Weights of a small mixture-of-experts language model, trained from scratch on English Wikipedia: 9 layers, a softmax router.
Below are experts of layer 3 (counted from 0) of a mixture-of-experts language model. Rows are named router (the router's row for the expert), up (a neuron's input weights, with its number) and show model dimensions 0-127. Each number is 200 + 20 x the weight over its row's rms, rounded and kept within 0 to 999.
Before each expert's rows: "comes after" lists some tokens at least twice as common just before its tokens as in all text. This comes from a sample of Wikipedia text that the model never trained on. Tokens count by the router's weight.

# expert 7
comes after: " |", ".", " =", ")", "===", " |  |"
router,200,228,192,194,207,220,165,187,171,196,207,176,194,163,167,232,176,210,174,174,207,221,198,174,239,217,175,173,170,171,247,206,177,203,204,206,207,187,224,231,200,190,189,170,215,238,191,207,166,186,181,194,204,206,226,194,215,212,206,215,209,174,196,207,192,210,196,193,195,181,181,205,171,213,206,200,218,168,201,191,244,185,204,174,198,202,218,198,171,182,245,218,155,213,217,177,177,188,216,185,226,211,212,191,207,170,188,179,182,197,173,203,195,212,186,212,188,174,203,180,164,216,169,207,192,183,221,172
up0,176,192,183,228,226,213,194,203,211,194,232,197,199,194,203,198,193,240,186,207,191,238,167,194,187,243,283,225,176,235,200,192,216,202,238,202,183,209,199,252,196,192,231,171,182,226,205,215,179,193,203,227,218,188,202,198,197,207,214,205,174,196,224,168,211,190,184,211,177,210,226,201,208,186,169,178,190,191,192,219,218,215,229,212,187,198,243,212,211,183,184,170,191,182,201,222,198,188,183,213,213,210,228,209,177,179,188,221,203,237,201,181,220,220,159,201,187,205,214,212,220,193,200,179,196,201,200,190
up1,197,179,200,191,210,202,210,203,200,173,193,208,235,196,188,196,219,188,195,188,200,192,204,173,196,197,224,208,198,240,208,206,205,210,187,210,254,180,186,224,213,186,186,216,216,211,216,183,204,199,199,182,200,219,175,197,222,214,173,217,185,225,192,154,194,218,200,220,174,179,212,218,201,264,205,211,166,193,172,208,224,188,215,171,237,214,199,172,220,203,160,182,203,213,197,193,205,187,241,196,202,217,235,204,215,228,203,237,179,225,247,151,204,199,221,217,223,238,207,207,234,199,191,193,183,226,198,215
up2,202,187,174,155,222,226,218,201,229,180,194,212,199,205,199,207,207,195,224,199,180,227,223,183,207,191,189,182,179,200,173,205,210,245,236,197,234,200,203,177,163,211,185,192,187,208,201,211,178,235,204,154,184,197,197,224,204,185,190,220,198,219,221,174,172,189,210,176,182,202,200,212,222,193,170,224,231,215,180,226,228,234,201,214,248,133,221,207,192,198,216,216,202,219,189,195,209,193,175,212,198,231,186,204,219,192,202,176,206,187,215,237,210,190,198,198,169,214,209,224,232,186,193,224,229,209,182,200
up3,215,189,196,178,227,174,173,207,203,223,209,211,198,206,189,189,208,184,181,203,186,193,182,219,209,213,235,205,192,227,159,196,259,197,170,196,218,178,204,211,172,189,201,224,191,191,200,210,215,185,238,249,211,174,210,223,225,216,205,177,218,187,215,156,196,230,195,221,187,190,185,227,195,212,197,188,166,196,182,208,236,203,218,211,236,173,237,239,189,194,202,199,188,197,203,244,182,220,211,215,198,171,246,217,257,199,207,192,204,178,208,215,195,196,186,203,202,208,207,196,224,195,202,177,212,222,193,181
up4,212,194,205,197,223,180,196,200,203,190,212,201,203,200,210,205,217,195,203,204,227,177,232,189,189,205,222,188,199,243,217,230,195,204,166,199,191,203,198,246,200,193,197,242,208,214,216,228,229,195,196,242,195,232,189,139,198,200,217,197,209,202,258,184,208,190,222,238,248,193,195,219,225,195,230,210,237,204,190,166,183,173,213,203,202,169,201,211,246,183,195,184,195,234,194,215,188,208,198,196,182,183,212,190,156,183,198,207,209,199,224,212,234,206,229,173,186,218,213,190,181,219,218,209,208,219,195,187
up5,191,204,208,204,238,207,234,189,213,217,191,209,231,198,240,185,209,223,213,215,202,180,228,194,184,149,189,228,180,214,218,180,192,200,169,198,189,191,180,206,168,222,207,185,232,205,209,209,209,203,202,211,177,201,182,193,223,202,222,171,228,206,216,232,200,209,196,229,214,189,200,265,226,236,216,188,219,181,185,189,163,188,182,200,177,201,161,196,200,172,201,175,210,194,194,204,209,220,202,189,181,186,144,192,208,196,205,209,191,217,206,225,200,191,252,197,185,238,229,173,179,214,195,214,223,214,215,190
up6,183,172,192,213,202,221,176,190,215,233,214,211,203,215,225,211,233,219,205,216,206,225,166,186,203,185,207,215,191,219,171,215,170,218,175,198,188,196,174,180,179,233,208,236,200,171,241,170,196,176,182,216,170,227,200,197,222,226,186,172,183,191,202,191,214,187,200,220,206,197,185,221,173,217,215,195,170,226,189,222,227,196,160,199,200,189,218,203,196,202,201,200,207,266,175,232,206,220,203,206,206,188,216,220,203,209,175,182,197,192,205,202,224,172,233,160,196,229,214,207,178,164,209,161,214,215,182,200
up7,207,195,210,215,214,211,181,209,189,233,201,208,221,208,173,179,190,208,199,212,202,184,188,140,198,206,218,189,221,198,185,216,224,236,192,197,197,213,215,194,206,220,198,233,187,139,227,232,202,219,210,244,204,196,194,230,180,175,168,173,183,199,166,221,226,232,205,215,157,209,197,184,196,201,145,193,222,211,185,228,249,210,172,211,188,212,189,182,201,213,227,205,192,199,188,192,170,201,184,186,222,194,221,209,204,202,222,187,181,195,189,210,158,176,180,193,201,217,167,206,218,169,214,182,198,201,195,211
up8,203,209,188,210,230,214,208,211,213,196,226,204,197,199,202,190,202,200,187,217,197,159,187,191,196,221,163,189,224,168,202,187,206,200,141,181,206,165,203,174,184,183,177,181,189,207,199,195,226,192,204,207,193,173,226,225,214,176,235,190,226,210,199,209,208,187,184,232,223,212,192,217,201,207,194,155,168,213,198,203,213,251,174,194,233,219,196,222,221,197,230,198,197,179,185,244,232,223,192,213,206,192,198,193,242,177,159,264,199,204,188,195,227,196,202,210,165,208,228,214,197,195,199,207,213,212,206,196
up9,145,178,203,210,195,208,194,223,182,194,192,207,203,212,199,187,188,184,232,191,229,228,158,225,192,234,212,251,195,169,202,229,194,201,167,220,157,221,199,168,195,182,216,177,188,193,196,211,204,209,180,166,190,199,207,207,224,193,214,228,180,228,191,217,212,227,164,157,190,207,179,216,153,235,201,183,200,183,213,237,206,199,156,195,256,187,173,201,182,230,196,225,198,202,190,192,212,191,208,192,194,201,192,196,209,194,181,238,196,188,197,185,201,204,212,202,194,200,183,183,195,216,212,198,186,212,223,211
up10,195,228,166,191,197,196,218,210,206,177,233,203,200,176,161,202,161,190,168,200,204,226,149,171,204,196,168,169,200,190,218,200,201,165,215,200,213,209,201,189,213,213,184,248,206,163,194,178,214,197,193,207,207,192,177,188,219,159,196,201,176,220,173,218,211,263,224,181,240,199,205,156,177,213,177,224,228,198,198,186,217,214,203,187,198,186,204,228,190,158,241,207,219,192,194,198,207,201,214,181,212,199,210,211,195,222,227,207,184,188,181,206,184,188,178,205,191,185,210,197,207,184,223,189,223,198,192,227
up11,169,193,176,186,184,216,199,215,199,151,197,210,198,189,217,193,267,200,199,183,204,193,223,187,191,217,208,183,221,183,172,205,223,198,212,235,238,225,218,205,232,177,177,217,201,181,194,236,174,215,230,205,204,217,203,180,166,198,181,232,176,218,184,167,192,187,189,214,183,216,203,200,207,192,197,178,203,200,167,192,219,194,221,217,234,152,222,167,207,196,222,205,189,215,202,231,179,207,195,237,194,185,189,209,222,180,212,205,220,181,221,196,211,192,218,246,195,220,218,230,226,184,200,174,176,196,187,199
up12,185,188,156,200,193,212,218,201,191,209,180,194,207,182,186,185,227,161,195,211,199,159,165,205,203,220,207,186,247,174,217,183,188,204,213,212,222,189,220,207,212,180,147,213,184,195,214,163,246,217,202,224,209,210,194,218,216,179,250,205,221,193,210,179,195,220,189,231,224,197,215,178,189,170,201,185,186,213,196,212,239,214,232,218,203,170,258,201,220,226,156,211,195,177,208,195,186,182,184,204,203,188,199,183,203,208,211,202,197,189,204,182,173,206,220,186,189,184,216,223,224,160,202,190,204,185,199,216
up13,211,205,185,227,211,198,149,187,191,209,214,194,192,206,196,198,224,184,203,184,211,199,135,180,207,197,191,194,198,218,174,157,187,229,207,187,209,236,200,212,242,210,201,215,218,195,189,180,251,177,194,208,201,191,187,164,192,212,147,186,209,199,202,216,213,148,215,177,189,185,205,193,204,225,175,205,194,196,226,213,189,191,182,210,245,204,217,202,205,211,217,181,214,199,214,192,210,219,194,196,203,211,201,203,184,245,201,213,186,222,238,213,157,185,187,191,191,213,145,177,181,192,203,197,226,199,222,211
up14,193,167,183,194,223,202,206,221,206,215,206,212,215,218,228,207,223,191,223,195,204,181,169,209,177,158,183,220,215,203,180,194,197,188,196,218,227,235,189,215,192,221,230,222,214,190,189,197,190,194,218,210,178,197,179,209,217,246,186,167,164,211,216,203,203,202,195,210,178,219,225,219,225,212,218,198,180,227,186,215,168,206,204,195,180,208,194,164,239,232,156,178,241,179,182,205,195,222,197,219,182,180,209,213,212,153,191,189,240,161,222,177,207,209,242,189,227,228,194,223,213,192,213,194,184,192,186,191
up15,195,203,201,223,179,154,209,220,198,258,177,202,184,219,192,193,192,183,236,193,215,200,206,193,187,232,211,198,225,215,164,230,228,201,167,209,219,211,206,209,173,180,232,247,192,197,188,204,200,207,191,218,201,192,186,183,181,194,234,227,214,196,185,182,227,197,188,226,229,199,242,198,206,169,233,213,192,207,210,181,191,177,239,218,223,194,250,226,199,225,190,183,199,178,202,201,192,178,185,212,214,178,240,201,195,226,200,205,190,201,214,186,189,210,171,164,229,172,185,194,220,191,230,191,221,207,211,202
up16,199,179,202,219,183,237,232,202,209,207,247,210,211,220,194,196,179,197,219,216,188,228,186,217,180,193,169,200,187,203,191,232,209,202,238,195,250,217,204,207,217,173,213,191,204,183,224,229,185,189,180,163,190,195,207,188,176,212,166,200,149,211,196,202,155,202,188,203,163,198,225,181,215,223,176,194,186,196,175,220,211,207,208,204,171,243,191,191,195,209,212,232,206,212,193,221,188,195,250,214,212,207,187,194,181,184,206,218,207,239,218,188,178,201,234,222,222,217,183,196,206,199,182,202,173,178,158,186
up17,153,209,201,233,161,257,206,214,217,227,156,197,202,216,231,197,209,216,207,195,189,205,208,185,213,140,249,186,182,200,202,183,222,202,172,202,181,169,177,206,187,176,168,173,203,171,217,219,222,174,204,165,175,188,190,184,179,218,215,204,191,205,231,208,169,193,199,186,197,204,181,236,193,193,211,221,202,189,184,212,213,204,219,199,198,227,212,196,214,208,233,182,182,222,192,213,215,223,205,204,208,158,201,235,204,224,207,221,210,208,214,223,196,189,206,195,177,241,224,196,190,198,192,177,208,207,204,217
up18,235,196,210,181,227,199,220,211,222,196,180,213,204,227,196,218,201,183,199,215,199,226,176,180,201,254,178,207,210,217,211,213,192,199,239,190,209,198,174,223,180,175,244,203,197,182,221,221,189,209,195,200,209,187,188,185,180,182,185,187,164,192,191,177,181,249,219,223,208,205,210,199,211,198,141,181,249,198,205,242,152,172,199,224,181,197,198,208,217,166,226,192,203,170,188,211,186,231,192,194,207,209,219,217,196,195,215,203,212,231,181,185,168,184,177,223,213,203,184,191,208,196,211,183,221,220,168,191
up19,229,185,161,189,169,231,225,220,236,179,187,208,192,199,187,190,213,203,207,195,181,252,196,224,195,209,202,224,195,238,194,203,189,218,253,169,219,207,194,212,197,203,188,217,200,195,191,170,205,203,195,166,208,203,180,187,210,198,184,211,186,244,228,186,206,162,179,183,223,199,221,213,206,229,181,180,208,202,155,168,191,190,196,214,265,219,214,196,211,175,199,162,200,235,196,230,190,189,178,209,213,213,223,204,178,227,205,199,234,205,213,206,239,190,198,200,225,194,187,205,202,218,208,191,187,182,195,210
up20,202,193,196,239,226,181,195,218,186,265,254,193,223,208,234,185,215,198,213,235,202,187,171,205,190,205,168,199,212,204,183,210,184,197,178,195,177,189,200,199,210,156,210,153,174,166,242,210,190,227,215,191,169,195,201,205,193,201,213,221,163,194,200,236,216,187,227,246,201,219,199,248,193,225,198,194,184,215,230,188,165,219,189,202,194,214,210,175,197,189,205,216,207,162,191,214,213,208,185,192,194,206,183,186,217,175,184,203,201,209,215,187,193,195,202,205,181,215,164,184,191,211,194,223,202,182,178,209
up21,189,207,178,202,201,219,192,214,197,226,147,190,198,175,209,204,225,197,233,211,184,220,212,164,204,196,216,176,199,201,224,191,185,230,150,207,179,211,201,206,216,202,215,171,209,217,186,187,186,228,163,220,184,207,199,217,221,173,211,224,199,200,183,210,224,173,225,208,204,207,239,255,179,151,218,194,214,198,218,201,182,206,202,196,145,172,191,195,207,166,215,198,174,187,203,168,175,206,163,188,200,220,210,194,194,243,203,193,193,207,173,227,198,170,203,210,228,215,203,185,202,170,199,200,225,218,204,203
up22,196,202,194,211,195,188,205,213,210,230,181,201,197,206,214,172,191,220,217,206,190,232,176,192,212,205,207,212,254,266,173,214,200,204,193,197,164,170,204,207,211,207,190,197,193,204,228,181,250,212,213,182,210,239,217,217,165,220,191,189,185,205,194,205,169,164,223,189,184,195,226,208,199,192,238,166,205,237,199,204,202,217,187,200,247,216,229,190,199,193,245,205,186,179,187,205,178,221,217,173,210,176,186,197,224,229,207,205,200,169,203,188,181,180,182,198,175,178,160,207,174,205,201,192,224,215,185,206
up23,181,217,201,226,213,164,176,187,183,210,204,210,184,196,207,171,221,229,171,214,200,166,169,192,203,185,191,185,212,204,157,190,200,172,207,217,160,267,211,197,206,223,135,213,213,173,225,200,235,213,211,221,195,226,190,209,188,217,206,171,223,193,196,192,220,199,220,214,239,200,198,212,214,229,193,214,202,205,188,207,224,214,207,219,201,189,243,214,202,213,200,190,204,184,203,192,189,183,190,189,192,177,192,211,170,244,219,185,219,193,210,187,217,175,183,152,202,199,217,218,211,202,184,167,224,217,193,190
up24,213,174,219,180,184,208,202,201,199,191,187,212,194,204,209,194,196,185,239,220,135,212,199,202,190,193,213,213,198,209,204,227,176,211,223,199,178,221,185,192,177,181,206,203,201,234,224,210,223,188,230,227,206,215,189,223,179,180,184,187,181,202,183,180,206,208,169,206,243,235,224,192,181,189,163,212,190,226,200,202,198,185,210,228,252,192,204,192,209,195,233,164,187,174,207,235,176,228,230,233,200,179,178,222,199,210,208,203,204,177,195,216,217,176,200,210,187,211,227,190,215,172,190,219,234,245,168,178
up25,179,196,200,219,230,184,179,181,199,179,217,201,207,210,192,219,214,264,190,194,204,224,189,187,215,172,168,210,215,216,213,202,170,167,218,206,175,172,201,205,230,175,243,165,197,185,188,197,245,187,216,204,210,190,177,183,206,182,194,185,206,186,224,240,204,215,172,175,204,205,203,179,194,223,193,191,173,214,205,225,160,174,194,210,164,216,208,219,180,214,197,176,223,231,196,187,222,225,252,204,178,201,159,182,173,186,193,229,169,201,201,210,201,173,185,192,224,213,184,201,203,192,209,215,208,194,202,219
up26,163,202,209,226,159,177,183,198,203,202,225,198,198,201,165,190,194,214,212,199,203,241,136,218,193,158,189,203,186,207,208,185,184,203,208,181,182,192,214,248,225,181,206,196,195,181,195,206,235,190,225,212,207,172,161,221,201,173,207,239,217,206,188,179,206,240,177,181,209,197,174,202,214,212,181,209,212,193,198,189,177,166,187,202,233,195,211,244,168,210,230,177,208,184,205,225,200,202,226,199,219,208,174,206,163,185,216,201,194,185,206,219,192,201,150,183,188,203,181,192,207,213,203,204,186,178,208,231
up27,212,208,181,179,229,178,177,187,210,201,213,208,210,224,202,221,229,185,175,202,191,199,158,175,209,204,202,198,199,235,211,179,182,223,196,169,177,186,204,203,182,185,206,211,198,228,215,198,217,224,238,182,191,195,208,205,225,227,174,162,193,219,201,181,198,178,192,208,180,211,193,230,238,169,199,215,176,206,174,197,177,201,182,204,199,235,164,176,211,158,190,195,200,181,190,252,214,213,204,200,210,175,138,206,196,229,198,180,195,233,210,207,221,181,202,197,193,243,251,201,187,209,197,176,189,207,189,189
up28,194,195,223,223,183,201,197,189,190,212,240,204,215,226,213,217,189,193,247,229,212,206,228,242,183,144,211,196,186,223,172,209,213,229,167,158,168,211,199,219,175,141,240,184,185,195,212,237,174,191,221,201,204,196,196,188,176,190,208,178,161,200,182,201,186,164,193,215,221,202,195,203,211,226,232,211,171,191,209,209,181,216,195,201,189,244,189,231,195,209,198,213,194,158,193,202,201,195,184,195,189,187,202,198,202,199,159,172,199,224,205,177,197,201,212,192,210,211,183,208,206,228,186,205,203,190,204,181
up29,180,211,209,184,226,172,173,181,192,159,192,194,196,194,206,200,204,226,169,230,204,173,199,189,210,224,235,181,199,215,181,151,206,154,204,221,155,191,200,156,173,187,187,220,204,186,213,170,217,175,201,236,202,229,213,237,196,208,239,172,231,203,219,203,180,199,178,133,183,194,215,194,197,201,209,178,213,194,195,192,229,179,214,215,192,208,205,184,196,182,198,189,198,214,217,187,189,223,202,188,195,209,183,216,187,244,196,172,222,213,209,244,209,186,195,195,195,210,217,201,185,181,203,203,198,211,220,219
up30,150,198,216,146,176,202,176,184,177,192,224,201,192,235,208,204,212,219,196,215,181,166,190,212,195,191,205,215,178,212,207,189,230,265,181,229,173,223,179,210,164,203,175,242,192,197,195,218,226,202,208,180,216,236,209,205,213,196,193,193,195,229,196,213,191,199,160,222,203,195,194,194,195,209,201,197,167,196,206,221,201,236,170,216,221,191,226,193,240,232,187,179,167,203,196,196,225,191,174,208,198,202,182,220,210,190,212,201,209,190,234,172,200,224,181,201,229,210,214,211,233,203,198,182,186,182,193,174
up31,193,203,204,210,239,235,208,200,219,242,207,200,203,196,201,195,221,187,186,224,223,180,207,195,192,173,220,204,180,248,191,195,211,222,177,194,167,190,195,197,208,205,211,209,213,204,184,240,173,236,208,214,203,194,183,208,256,226,204,208,186,197,188,168,227,170,236,215,234,202,185,188,191,159,197,166,169,197,224,226,228,234,173,205,171,187,208,205,181,204,219,212,196,237,189,200,226,191,206,211,195,152,198,199,186,188,180,220,203,193,195,239,201,190,197,190,194,225,209,189,215,210,207,178,180,224,214,162
up32,198,189,202,170,200,195,220,219,199,202,239,202,187,193,220,213,197,212,169,193,174,231,198,211,197,209,177,240,223,178,189,196,230,232,165,173,217,184,174,205,173,253,224,195,203,214,207,206,193,206,190,190,221,169,201,222,203,226,207,220,195,217,250,199,224,221,220,211,199,200,158,221,207,222,203,148,175,212,171,192,214,170,159,185,214,181,215,190,171,218,198,194,180,175,182,207,196,208,216,229,197,180,207,215,244,219,206,186,171,195,210,209,187,211,209,195,215,168,220,191,181,174,205,191,177,213,183,180
up33,170,198,169,175,170,179,202,207,211,189,253,232,221,207,232,190,195,215,206,196,225,240,203,211,194,208,236,233,196,254,213,181,205,189,219,189,200,165,168,201,183,211,177,206,185,186,229,217,208,215,196,210,178,203,200,193,189,211,168,211,207,174,200,195,224,210,226,230,219,170,214,174,223,174,213,184,207,205,197,203,210,222,154,201,237,203,225,226,226,201,216,221,208,227,193,199,198,201,216,219,186,196,191,212,193,200,189,214,223,207,206,202,245,194,220,197,204,233,205,221,167,158,205,185,173,220,204,222
up34,151,207,229,223,235,207,235,180,197,231,228,210,202,210,213,199,233,242,177,240,189,203,200,208,201,187,191,203,186,163,184,220,199,197,199,208,158,245,203,191,218,174,204,172,178,227,190,219,175,204,218,178,191,182,200,185,199,217,175,191,224,186,199,195,202,175,188,223,195,215,190,220,203,239,257,208,167,208,215,219,202,215,167,207,181,200,193,160,211,205,203,208,201,196,207,201,227,217,187,183,198,212,207,201,203,144,175,204,199,220,209,175,204,193,209,213,209,239,208,190,207,207,167,195,180,215,214,183
up35,178,193,220,184,210,159,196,196,240,219,225,207,202,200,229,213,218,223,186,225,201,170,197,226,185,181,233,219,185,228,212,182,209,240,182,180,167,208,175,187,204,230,230,197,198,217,226,179,179,209,203,184,209,184,204,213,215,226,192,184,189,221,225,171,236,158,183,254,203,208,207,217,213,210,173,220,183,220,185,202,176,207,188,203,165,222,221,173,221,179,190,212,194,204,201,215,211,186,177,203,188,188,179,220,191,210,188,202,235,224,229,202,213,228,203,202,185,223,221,202,192,201,182,176,153,188,198,169
up36,208,206,192,145,207,197,169,190,192,161,227,206,187,209,202,200,229,162,208,196,201,190,235,184,204,204,212,211,192,165,190,187,202,215,226,224,187,206,189,200,140,237,216,200,186,244,229,211,236,207,190,226,196,187,189,209,220,162,219,196,224,182,215,199,188,215,180,239,215,198,192,187,214,214,229,186,226,194,198,210,193,135,202,197,197,170,178,183,217,244,186,193,212,231,201,185,224,175,179,188,188,208,182,194,199,208,220,216,220,202,194,224,195,195,217,208,179,199,240,202,223,181,195,202,213,191,203,193
up37,180,217,206,198,194,199,191,232,219,178,233,216,205,181,210,180,184,198,216,197,179,174,189,158,184,183,219,204,188,177,189,206,213,216,152,215,188,190,192,185,172,185,194,156,195,184,194,232,226,180,191,162,177,215,198,166,216,204,218,204,239,171,207,173,193,213,215,195,183,179,222,166,189,195,222,203,205,207,212,217,198,180,192,198,186,203,147,192,209,207,200,219,198,188,186,180,211,239,180,216,186,167,205,194,231,200,202,206,203,247,160,216,187,201,192,185,165,253,225,193,193,201,210,189,171,230,207,196
up38,139,195,207,199,227,175,217,218,213,184,225,212,192,220,183,198,173,196,230,176,212,198,197,207,225,222,223,182,184,194,212,220,209,193,201,195,190,151,208,196,213,209,227,197,176,211,174,217,226,185,193,194,193,215,193,210,182,197,173,158,211,215,240,166,193,209,208,205,181,175,201,190,214,202,233,224,179,218,170,190,203,178,215,178,205,161,222,180,222,218,190,212,181,188,198,213,208,206,187,199,206,192,190,216,178,174,209,208,214,190,182,208,198,216,184,196,203,197,215,253,205,148,201,183,171,209,178,267
up39,193,200,219,154,204,214,192,205,211,190,206,200,210,198,211,188,202,158,204,199,201,173,167,190,191,166,186,221,179,217,203,173,192,207,175,234,234,157,186,166,120,197,192,182,202,171,203,218,204,224,201,203,194,205,216,205,238,166,179,198,211,197,209,218,174,230,215,226,210,193,191,232,217,188,236,205,193,197,187,195,200,213,162,197,210,163,200,185,205,212,198,187,217,203,204,201,195,203,202,200,199,200,176,208,241,181,226,217,190,178,211,222,186,203,216,239,174,194,223,214,209,223,215,204,240,231,183,193
up40,238,195,172,190,170,188,223,206,195,187,207,201,215,186,181,197,214,168,185,181,211,222,239,217,194,190,198,189,206,186,192,203,197,230,240,189,220,179,213,200,179,214,238,235,215,204,178,184,172,198,204,179,220,230,207,184,144,214,221,215,177,202,209,178,219,204,201,196,241,196,217,173,196,190,161,205,158,204,209,171,227,240,240,180,181,181,219,223,198,204,190,227,173,173,192,208,184,190,212,205,193,197,227,189,190,209,182,206,203,207,207,176,228,235,181,223,195,177,219,223,215,194,215,199,161,178,200,194
up41,214,184,170,173,173,185,179,196,207,185,207,209,212,188,148,193,188,186,167,178,201,205,173,197,204,247,182,203,203,201,195,147,220,214,167,196,212,175,209,177,218,178,179,221,170,179,183,177,208,204,223,209,218,177,201,231,203,191,191,216,211,212,165,164,236,179,186,159,219,187,191,179,192,184,185,219,204,199,217,204,225,208,181,210,247,206,255,224,212,242,175,175,196,203,198,203,179,210,226,227,203,202,206,204,179,212,201,181,224,183,203,206,200,206,185,195,187,172,184,229,191,180,201,182,184,205,199,213
up42,264,201,214,209,237,262,199,182,186,208,203,201,202,190,173,208,211,212,201,173,205,196,225,163,199,216,214,193,208,210,193,198,189,196,236,208,159,217,206,208,236,209,183,190,219,199,218,189,231,220,187,196,195,222,191,191,225,233,216,210,187,212,212,180,247,195,195,214,239,195,206,203,191,192,162,191,193,211,195,214,230,171,186,223,246,186,207,177,218,211,185,194,185,196,193,226,214,199,194,225,192,161,233,189,181,231,190,208,176,185,187,173,214,196,197,187,229,165,205,227,216,170,191,184,184,190,186,205
up43,184,204,185,197,184,206,220,217,178,207,233,196,196,182,172,231,196,217,178,230,188,217,211,177,196,240,241,230,191,169,208,176,203,189,199,201,206,221,206,203,202,181,229,227,165,213,213,203,173,200,203,211,208,161,224,203,184,192,223,214,161,191,186,192,227,209,211,200,189,197,201,175,174,194,176,192,192,194,192,236,211,229,200,176,242,242,209,205,165,179,182,189,171,191,198,205,194,189,191,207,184,233,221,229,219,182,203,150,184,169,202,188,200,248,183,182,216,172,189,192,225,186,202,186,198,239,185,204
up44,178,208,195,223,187,207,175,195,181,183,179,210,222,189,188,196,175,175,229,219,160,188,195,178,184,210,227,182,194,191,173,195,194,193,191,231,209,180,181,194,171,198,192,234,209,140,181,208,242,208,230,212,190,196,182,213,218,197,222,225,213,176,174,188,214,208,198,193,178,201,241,207,218,237,191,167,193,192,187,196,226,237,178,196,200,159,214,223,197,218,225,202,227,205,192,171,194,200,205,183,181,189,215,221,238,204,205,192,199,182,199,224,201,159,171,222,171,249,207,212,218,195,217,215,177,204,212,220
up45,201,190,195,185,180,159,206,215,228,197,235,197,195,198,195,202,234,200,202,217,214,198,201,207,188,170,209,207,224,159,156,165,199,143,205,227,195,190,200,162,166,216,207,206,181,215,187,197,176,203,203,211,199,201,201,217,155,191,240,201,212,209,212,190,218,199,146,182,263,222,212,177,195,212,193,186,143,217,191,203,186,197,199,219,232,180,207,205,180,207,199,206,172,195,198,182,233,198,190,231,179,188,182,216,189,205,212,193,221,234,200,200,207,194,184,214,202,216,223,225,210,192,219,223,178,199,200,191
up46,201,199,224,175,157,198,218,208,209,205,179,195,176,196,206,211,186,222,217,187,211,140,197,217,223,182,202,190,221,205,194,202,204,180,158,206,202,225,179,163,187,222,208,226,206,200,186,223,215,192,215,195,220,211,203,206,175,269,212,179,217,221,205,212,235,202,219,174,206,202,167,228,216,232,223,163,203,202,187,206,202,183,194,204,199,193,194,208,208,215,209,192,205,267,212,187,208,230,201,204,188,177,167,192,225,178,220,178,179,180,205,216,172,201,217,179,193,208,227,190,188,200,200,209,249,199,226,193
up47,187,192,202,226,217,198,184,221,208,225,207,216,211,221,225,170,222,207,218,190,169,209,182,190,208,175,214,227,197,206,230,193,173,182,197,202,177,188,186,211,224,210,233,170,217,215,211,206,175,206,200,150,220,175,212,211,187,165,162,212,177,204,217,185,232,165,199,233,214,186,188,190,226,207,237,255,197,212,183,207,182,229,175,210,201,187,197,207,199,213,188,207,213,141,186,178,179,220,204,209,198,191,162,221,216,174,236,179,208,229,202,190,179,219,187,223,222,212,190,228,223,190,211,206,204,210,181,204
up48,195,184,190,174,207,221,207,183,209,170,192,195,198,193,217,213,221,220,187,226,181,181,215,217,183,191,160,197,253,200,205,181,190,185,217,192,208,195,208,221,193,217,164,217,204,236,190,180,215,204,223,229,216,214,183,214,161,201,258,172,205,211,205,201,234,230,172,221,178,222,207,184,211,179,158,194,188,196,167,161,235,196,183,190,164,211,218,202,209,162,200,178,192,198,213,188,194,198,210,204,210,180,208,200,178,198,211,209,189,193,187,152,233,189,239,200,180,177,206,210,198,196,191,197,157,175,218,205
up49,204,198,195,245,235,189,222,205,208,227,208,203,226,177,200,205,253,238,149,216,196,195,160,194,199,239,176,196,217,179,241,159,188,152,210,195,218,214,207,170,216,208,175,226,192,208,196,220,140,218,204,205,176,201,192,212,171,199,232,185,223,201,240,205,199,206,193,202,166,213,191,172,214,209,230,210,185,207,183,227,206,209,198,179,192,194,191,183,206,159,208,194,202,202,200,180,187,214,224,180,198,194,207,191,176,227,203,223,205,194,206,183,183,207,200,201,177,205,205,210,185,171,212,199,194,188,172,196
up50,227,200,200,197,196,195,180,209,195,190,198,195,217,207,198,194,216,179,215,198,203,199,230,237,184,136,174,192,165,197,180,195,166,195,211,218,236,186,191,207,171,191,215,143,186,201,205,190,190,199,210,190,195,236,188,174,167,192,205,218,193,193,205,201,159,198,198,204,227,204,186,237,205,236,234,185,202,197,191,193,175,215,209,203,204,211,130,219,189,200,166,210,205,165,194,195,209,199,223,178,184,193,164,195,232,172,197,167,182,193,223,225,185,186,198,195,200,194,231,206,212,220,195,209,242,191,219,192
up51,175,187,187,164,160,185,212,210,212,204,196,196,195,217,218,205,156,159,185,200,201,192,203,231,187,226,222,213,185,196,149,185,198,211,181,178,171,215,180,169,196,230,211,222,213,164,222,212,205,209,194,240,181,204,194,219,205,204,196,187,192,209,199,206,192,200,180,213,153,201,198,172,220,211,190,163,218,204,190,223,191,244,202,222,157,228,173,170,213,203,192,206,182,238,190,202,226,213,214,196,185,206,202,226,204,195,198,215,217,212,217,226,148,190,188,216,161,186,172,200,199,225,189,184,207,213,202,185
up52,224,193,221,131,182,210,213,190,212,209,243,204,234,203,205,199,184,186,211,166,204,163,207,223,195,194,198,210,198,247,192,207,201,207,225,193,198,202,208,185,233,170,230,213,225,174,195,182,212,186,196,218,198,189,198,223,248,181,207,200,184,208,230,177,198,222,184,213,198,203,180,174,191,163,183,194,212,209,172,196,192,221,203,221,195,185,197,199,233,243,179,185,242,221,187,243,205,214,203,224,184,191,157,191,202,201,210,214,206,150,193,211,160,200,202,184,222,220,208,207,207,195,191,191,219,215,214,207
up53,221,216,210,193,210,189,258,207,201,196,198,204,186,178,205,177,181,204,161,194,202,187,185,205,196,180,176,181,182,183,216,212,201,182,204,199,180,129,214,163,213,207,167,165,207,206,215,183,194,213,206,197,208,201,216,224,216,231,186,218,237,217,197,226,245,192,131,179,212,192,180,228,208,241,214,209,212,200,201,177,201,198,194,196,156,208,217,166,222,198,197,204,187,171,194,219,212,202,206,191,188,181,194,198,164,190,204,208,226,195,190,210,179,213,205,203,203,189,214,220,157,203,191,198,205,165,215,188
up54,177,191,174,183,220,195,217,215,203,208,207,215,194,218,208,201,197,168,192,191,207,197,207,185,191,207,180,213,206,180,204,199,205,205,222,219,194,143,187,204,224,235,170,190,185,240,214,190,188,203,182,202,177,210,204,236,208,208,241,209,176,230,207,199,165,191,179,173,211,196,193,207,218,157,223,189,172,205,228,195,195,199,191,188,206,225,178,193,213,168,166,207,237,241,182,191,199,184,190,181,189,194,232,211,223,230,197,126,201,180,207,224,187,179,195,204,170,209,197,253,216,186,196,193,210,202,219,214